Weights of a small mixture-of-experts language model, trained from scratch on English Wikipedia: 192 experts in each of 12 layers, 64 SwiGLU neurons an expert.
Below are experts of layer 9 (counted from 0) of a mixture-of-experts language model. Rows are named router (the router's row for the expert), gate (a neuron's input weights, with its number), up (a neuron's input weights, with its number), down (a neuron's output weights, with its number) and show model dimensions 0-255. Each number is 200 + 30 x the weight over its row's rms, rounded and kept within 0 to 999.
Before each expert's rows: a language model's description of what the expert responds to; "gets" lists some tokens that make up at least twice as much of what it gets as of all text. This comes from a sample of Wikipedia text that the model never trained on. Tokens count by the router's weight.

# expert 13
Description: Middle and later digits inside years and numeric codes, often in tables, such as 2000, 1970s, ISO 3166.
gets: "0", "9", "1", "2", "8", "7"
router,186,188,251,175,188,139,214,202,191,178,201,204,178,217,241,202,201,157,247,186,205,159,222,210,206,202,223,248,233,224,213,236,219,191,194,199,259,201,203,216,175,208,204,262,167,147,198,237,171,199,210,208,132,223,176,184,231,242,212,194,188,179,198,220,245,184,309,180,187,162,190,236,206,201,240,202,203,245,202,237,222,233,187,222,165,215,221,269,198,216,255,145,213,176,203,231,202,232,160,149,232,218,189,186,156,209,195,186,215,195,225,205,205,179,250,159,211,236,227,258,164,157,204,231,184,227,133,177,250,172,222,170,237,183,207,219,223,204,152,221,193,283,211,159,195,262,228,218,187,231,230,217,186,180,238,229,202,186,212,200,216,167,185,184,179,186,206,253,191,199,200,191,226,175,199,158,115,163,201,171,225,220,258,195,215,182,151,168,218,240,215,151,226,220,150,155,202,160,184,203,224,183,217,216,154,183,163,190,170,190,242,239,174,206,167,169,260,165,178,177,163,221,237,178,183,180,210,234,195,195,184,228,242,232,162,239,207,223,197,146,220,170,211,231,240,211,195,169,173,150,209,212,216,185,167,178
gate0,192,182,221,237,260,232,156,183,190,162,201,178,192,191,235,171,199,181,130,203,249,220,223,197,189,206,184,203,186,192,192,184,184,227,214,216,211,212,224,203,189,249,235,148,150,221,188,197,151,157,207,177,181,239,211,164,224,233,214,221,235,204,214,198,215,189,174,233,177,227,245,214,282,246,175,153,186,142,232,221,172,178,182,232,259,209,209,231,252,201,190,148,190,216,244,178,183,240,171,196,178,180,210,208,188,236,216,178,179,235,147,233,200,201,243,201,201,174,195,184,160,176,124,162,193,239,196,200,214,195,204,206,254,174,239,191,282,247,258,185,203,194,222,198,125,215,238,185,188,190,221,153,197,228,223,198,215,185,158,170,194,203,250,126,211,189,196,148,175,199,149,203,181,260,194,145,209,180,182,227,200,205,197,191,284,235,205,163,194,172,167,198,174,163,163,219,243,228,236,224,206,199,230,188,184,198,214,160,206,205,206,225,210,190,225,176,186,179,133,212,176,194,198,192,176,244,229,217,155,195,234,241,214,206,186,175,167,199,201,171,217,246,168,252,153,176,151,207,220,208,157,189,240,133,188,245
up0,168,189,185,204,213,207,212,246,251,235,222,236,209,219,135,240,194,191,224,193,262,193,230,162,223,198,161,235,178,188,248,208,192,206,206,172,260,209,190,172,174,198,185,223,211,218,138,158,249,264,241,193,155,227,208,261,181,268,190,209,210,202,231,172,231,238,234,136,203,182,180,242,178,142,213,240,199,202,217,166,249,192,204,231,179,230,233,230,228,211,206,218,243,208,189,222,251,167,136,170,156,110,234,200,214,168,186,236,231,211,193,214,211,197,259,226,228,178,244,202,198,177,199,203,197,193,172,251,214,188,180,154,234,224,190,175,142,141,133,242,169,185,249,227,242,247,174,202,218,200,216,217,216,208,186,203,224,196,198,182,246,221,176,184,205,174,255,151,242,185,173,181,233,209,208,196,194,230,203,217,181,147,180,193,236,160,248,202,228,202,201,214,238,235,202,225,201,183,215,262,166,193,219,241,154,209,196,196,143,263,219,222,201,243,193,211,206,171,169,156,210,199,198,245,177,194,166,197,174,181,217,186,199,209,270,213,205,185,188,206,217,236,215,217,160,215,157,207,180,193,153,225,172,211,205,224
down0,196,195,166,209,197,217,198,207,151,199,207,208,184,186,181,208,241,152,186,237,226,194,253,217,191,141,195,205,165,205,212,205,213,190,167,141,194,248,222,249,158,155,213,230,209,185,182,206,147,135,180,189,165,149,193,225,118,216,189,153,239,155,176,209,180,208,264,196,227,179,222,167,217,204,181,137,186,198,224,167,186,158,187,184,220,221,140,201,195,173,141,214,225,222,180,190,168,173,278,134,173,164,162,198,234,227,143,230,192,228,162,229,208,200,221,228,208,168,212,211,241,194,144,204,177,208,214,145,176,220,225,227,191,217,176,284,187,153,201,219,176,234,215,184,183,171,238,221,242,182,214,222,188,183,220,217,161,243,212,250,130,206,230,238,216,180,224,210,238,196,186,225,194,171,234,204,152,183,175,206,207,174,146,130,169,215,237,150,192,228,233,254,216,212,149,195,226,231,211,206,162,196,198,188,230,200,210,238,177,234,245,200,240,152,214,176,243,221,211,236,213,207,203,214,187,234,177,186,252,214,181,138,175,233,172,175,176,243,237,223,196,218,197,225,195,173,198,196,195,165,192,192,212,223,241,223

# expert 43
Description: Digits, pipes and ordinal endings in sports and election tables and infobox fields, such as 16th title, 2nd season, vote counts.
gets: "1", "2", " |", "0", "3", "4"
router,185,165,220,169,221,147,264,210,169,216,243,243,232,222,210,186,232,197,218,187,242,137,233,222,238,222,180,217,209,200,215,265,173,164,207,219,233,217,232,244,177,204,225,203,199,166,175,229,195,194,191,237,180,250,178,207,230,239,170,187,164,206,225,207,233,202,262,178,158,206,217,225,146,232,192,157,250,195,240,214,237,254,178,253,149,204,218,218,175,218,252,192,225,150,169,201,181,198,127,186,253,245,208,193,150,223,196,178,215,189,194,236,209,235,221,184,241,182,257,239,185,140,192,236,232,200,156,191,229,206,273,167,186,216,217,220,212,225,104,235,192,225,170,145,219,218,169,212,193,217,194,232,198,192,206,258,197,137,201,217,219,184,192,147,171,183,188,246,234,213,173,174,231,149,170,200,165,212,224,172,199,217,225,252,216,208,137,194,201,213,215,178,202,206,197,211,254,202,185,195,212,195,231,189,210,214,203,155,156,199,211,249,162,197,177,190,260,208,200,182,168,256,225,218,207,182,208,244,189,163,221,208,187,220,187,222,195,180,139,156,233,168,222,225,218,188,213,165,158,193,212,201,188,247,156,209
gate0,209,151,184,222,264,221,168,185,189,207,202,203,216,201,239,198,216,225,183,196,210,175,261,199,162,161,251,264,188,213,203,252,151,205,157,180,195,121,195,215,211,150,126,161,196,130,275,163,185,195,153,220,171,210,214,169,229,210,188,198,174,207,175,146,199,229,219,182,200,220,209,229,197,220,222,163,230,155,274,193,223,218,167,231,167,188,219,205,224,179,244,215,174,241,162,209,209,170,201,196,122,162,127,183,209,199,244,197,213,254,201,238,221,202,247,201,213,217,174,225,220,180,164,192,241,234,213,208,227,192,226,182,199,207,247,210,210,206,156,193,196,179,199,174,177,171,232,224,189,210,231,167,251,166,236,274,178,171,205,233,205,183,180,217,196,156,185,232,187,169,177,253,154,163,168,193,187,221,175,184,228,210,203,244,153,255,230,251,177,195,227,223,190,207,250,218,170,223,226,205,239,214,192,180,186,199,236,149,224,239,221,248,170,158,211,239,220,222,248,203,208,168,197,208,179,194,208,177,196,180,221,193,155,179,267,191,208,196,187,204,192,204,247,188,151,205,165,179,221,157,200,158,208,233,144,206
up0,183,248,242,149,205,203,225,154,183,196,160,210,165,181,224,212,225,220,202,182,166,151,221,193,204,197,273,279,160,231,157,142,167,211,204,183,179,246,236,195,144,180,148,206,200,210,225,222,233,207,185,179,237,130,162,199,181,201,205,230,181,183,188,213,165,179,169,225,209,170,155,171,251,212,165,209,198,200,205,210,216,221,207,160,157,136,176,171,179,200,145,184,183,184,167,230,246,167,222,182,231,146,231,264,234,221,182,224,289,189,207,182,240,197,200,187,116,214,197,198,163,198,247,194,214,191,208,212,263,187,135,168,238,245,170,183,242,223,238,189,161,219,202,220,164,224,204,194,228,221,247,145,181,200,213,213,232,252,224,181,223,149,196,239,206,218,201,191,235,190,191,212,187,195,222,229,236,204,140,201,178,182,177,218,162,208,186,188,222,205,197,222,217,207,211,195,204,197,211,221,208,165,219,199,169,204,247,198,163,231,160,131,201,240,145,172,192,273,231,208,228,212,181,197,167,178,243,208,218,231,252,242,223,230,177,248,224,215,241,169,202,145,200,193,220,204,219,214,183,196,227,208,214,187,221,222
down0,166,164,240,197,211,192,206,215,211,191,207,186,195,236,216,202,219,235,235,205,215,173,188,220,160,177,154,223,198,242,220,225,202,130,197,241,189,206,186,232,228,240,243,200,262,166,250,226,187,222,176,184,179,193,136,218,176,185,175,182,192,244,242,245,168,225,191,182,159,162,216,252,198,183,208,187,159,215,256,187,240,175,148,210,211,224,155,110,277,178,162,204,250,183,201,186,165,240,189,148,181,241,265,248,274,195,231,194,172,221,153,212,221,215,208,224,223,217,201,170,220,141,149,266,224,218,232,157,145,211,222,176,120,222,182,153,212,214,154,178,195,250,229,199,176,237,178,196,210,192,235,210,205,221,214,166,177,260,215,194,190,236,208,203,200,161,224,221,185,214,156,163,146,209,198,204,222,222,245,234,192,233,207,198,192,207,223,216,168,200,166,213,180,224,224,140,176,169,136,195,207,153,218,197,191,178,203,203,200,234,157,221,154,147,163,165,220,175,182,181,241,240,233,136,188,197,162,237,219,193,192,228,200,197,184,204,177,212,226,183,181,214,198,196,192,189,202,214,187,177,204,201,198,245,201,172

# expert 14
Description: Digits in sports results tables, years and scores, such as 0, 2:31, 1967, plus team names, US states and dashes in game logs.
gets: "0", "1", "2", "6", "9", "5"
router,204,162,255,171,193,133,230,231,181,178,199,209,211,177,181,187,220,168,214,259,238,141,185,194,214,183,223,205,279,242,221,224,199,190,204,233,218,205,204,220,169,203,223,268,192,163,172,242,204,169,134,194,130,252,181,186,220,222,183,198,184,195,253,184,196,242,296,183,214,159,172,243,173,227,180,228,219,202,199,243,255,204,185,174,193,246,210,198,197,205,258,182,271,137,188,211,180,219,175,163,224,227,227,227,178,241,189,200,215,181,204,183,165,195,217,176,228,202,198,245,194,148,259,231,189,203,171,188,271,174,217,138,208,181,190,247,211,193,156,224,186,201,164,159,177,178,180,220,189,232,210,206,192,176,212,222,199,161,186,214,199,237,156,177,161,202,226,216,213,192,192,127,232,189,197,157,174,212,179,211,180,220,271,231,202,182,190,197,233,209,193,193,218,201,177,182,199,149,175,191,218,196,201,202,136,162,152,206,127,189,197,237,160,233,180,167,213,148,197,180,166,255,205,192,187,170,211,237,161,176,227,211,192,272,186,218,229,180,175,156,199,181,255,196,199,179,195,203,169,222,221,235,219,215,172,210
gate0,183,209,201,237,184,201,178,257,196,282,246,178,261,211,211,222,220,151,204,186,207,182,211,213,136,203,160,240,187,195,227,211,207,189,236,177,236,172,191,203,250,208,201,176,130,191,189,211,176,151,213,213,157,236,233,159,237,172,169,150,190,178,214,218,184,228,191,197,173,214,180,200,202,238,193,173,155,214,209,219,192,257,178,178,241,198,207,171,200,212,177,251,178,153,216,241,214,156,170,224,245,253,230,201,164,238,195,230,155,202,169,186,170,178,265,171,227,224,167,207,235,220,172,215,218,212,159,188,217,157,229,184,180,190,190,193,211,246,199,200,207,214,164,149,148,210,170,200,187,202,182,246,203,197,241,222,181,184,157,206,226,194,222,160,158,160,222,195,218,245,180,202,226,208,192,188,186,194,162,186,207,233,251,239,210,205,164,155,233,270,228,140,249,204,208,159,227,186,223,161,205,256,179,188,180,251,197,192,235,265,234,172,278,208,193,204,272,197,180,191,198,194,189,158,209,205,203,214,235,273,215,162,209,175,180,204,248,186,201,183,184,182,210,235,161,130,170,143,209,167,215,239,194,222,237,231
up0,222,218,191,204,220,198,236,176,179,158,155,173,158,194,207,202,241,180,181,168,190,233,171,239,232,174,168,185,153,208,180,215,206,203,191,225,210,204,216,166,158,176,203,199,193,119,200,248,177,173,160,150,211,179,161,177,202,248,190,185,165,197,144,153,206,190,165,208,210,162,204,247,244,205,214,176,205,216,233,215,209,209,187,205,169,227,239,226,217,192,206,155,182,187,181,210,242,242,249,161,165,203,241,235,156,288,189,248,273,171,251,211,193,155,195,169,138,219,220,193,179,223,177,184,139,184,181,147,207,157,222,234,200,214,263,208,205,164,237,227,224,186,201,193,202,193,253,181,190,241,189,147,185,178,220,197,195,202,230,235,228,186,168,228,280,181,184,226,213,196,122,233,217,168,198,257,206,208,149,211,174,260,222,195,136,238,199,203,184,141,236,248,231,203,234,202,220,162,221,189,207,211,204,181,142,169,229,257,222,176,236,225,183,221,210,163,197,222,220,220,195,202,211,145,140,217,210,191,206,212,189,206,177,175,206,231,212,251,199,212,242,171,198,166,191,192,209,213,195,192,229,225,162,220,136,194
down0,177,163,163,187,249,203,219,173,183,174,219,209,159,195,187,169,241,263,165,195,228,214,141,182,215,135,183,204,218,186,245,213,200,163,186,189,241,199,262,172,240,187,203,178,214,210,226,184,225,191,208,183,223,207,174,235,229,152,182,187,178,213,233,189,219,223,205,165,198,240,199,198,210,200,182,155,198,206,188,256,133,222,169,227,165,262,236,243,187,192,229,170,189,178,191,139,180,215,284,167,165,180,237,180,184,210,174,174,164,231,199,199,213,200,189,223,227,254,211,181,204,116,198,242,167,222,265,195,202,217,215,201,233,185,290,151,191,223,213,165,198,184,164,197,199,157,177,213,181,164,254,164,208,156,179,202,185,207,218,220,202,175,180,200,197,209,226,185,189,203,142,249,190,236,146,219,225,195,217,200,229,223,207,238,187,168,204,182,226,222,202,174,190,199,228,179,225,218,220,174,174,219,213,174,171,201,153,182,143,220,261,201,119,197,193,190,145,183,178,181,170,176,197,166,154,210,231,174,196,194,182,265,185,208,143,239,238,162,230,236,174,185,214,208,219,217,198,201,124,266,209,164,222,248,182,175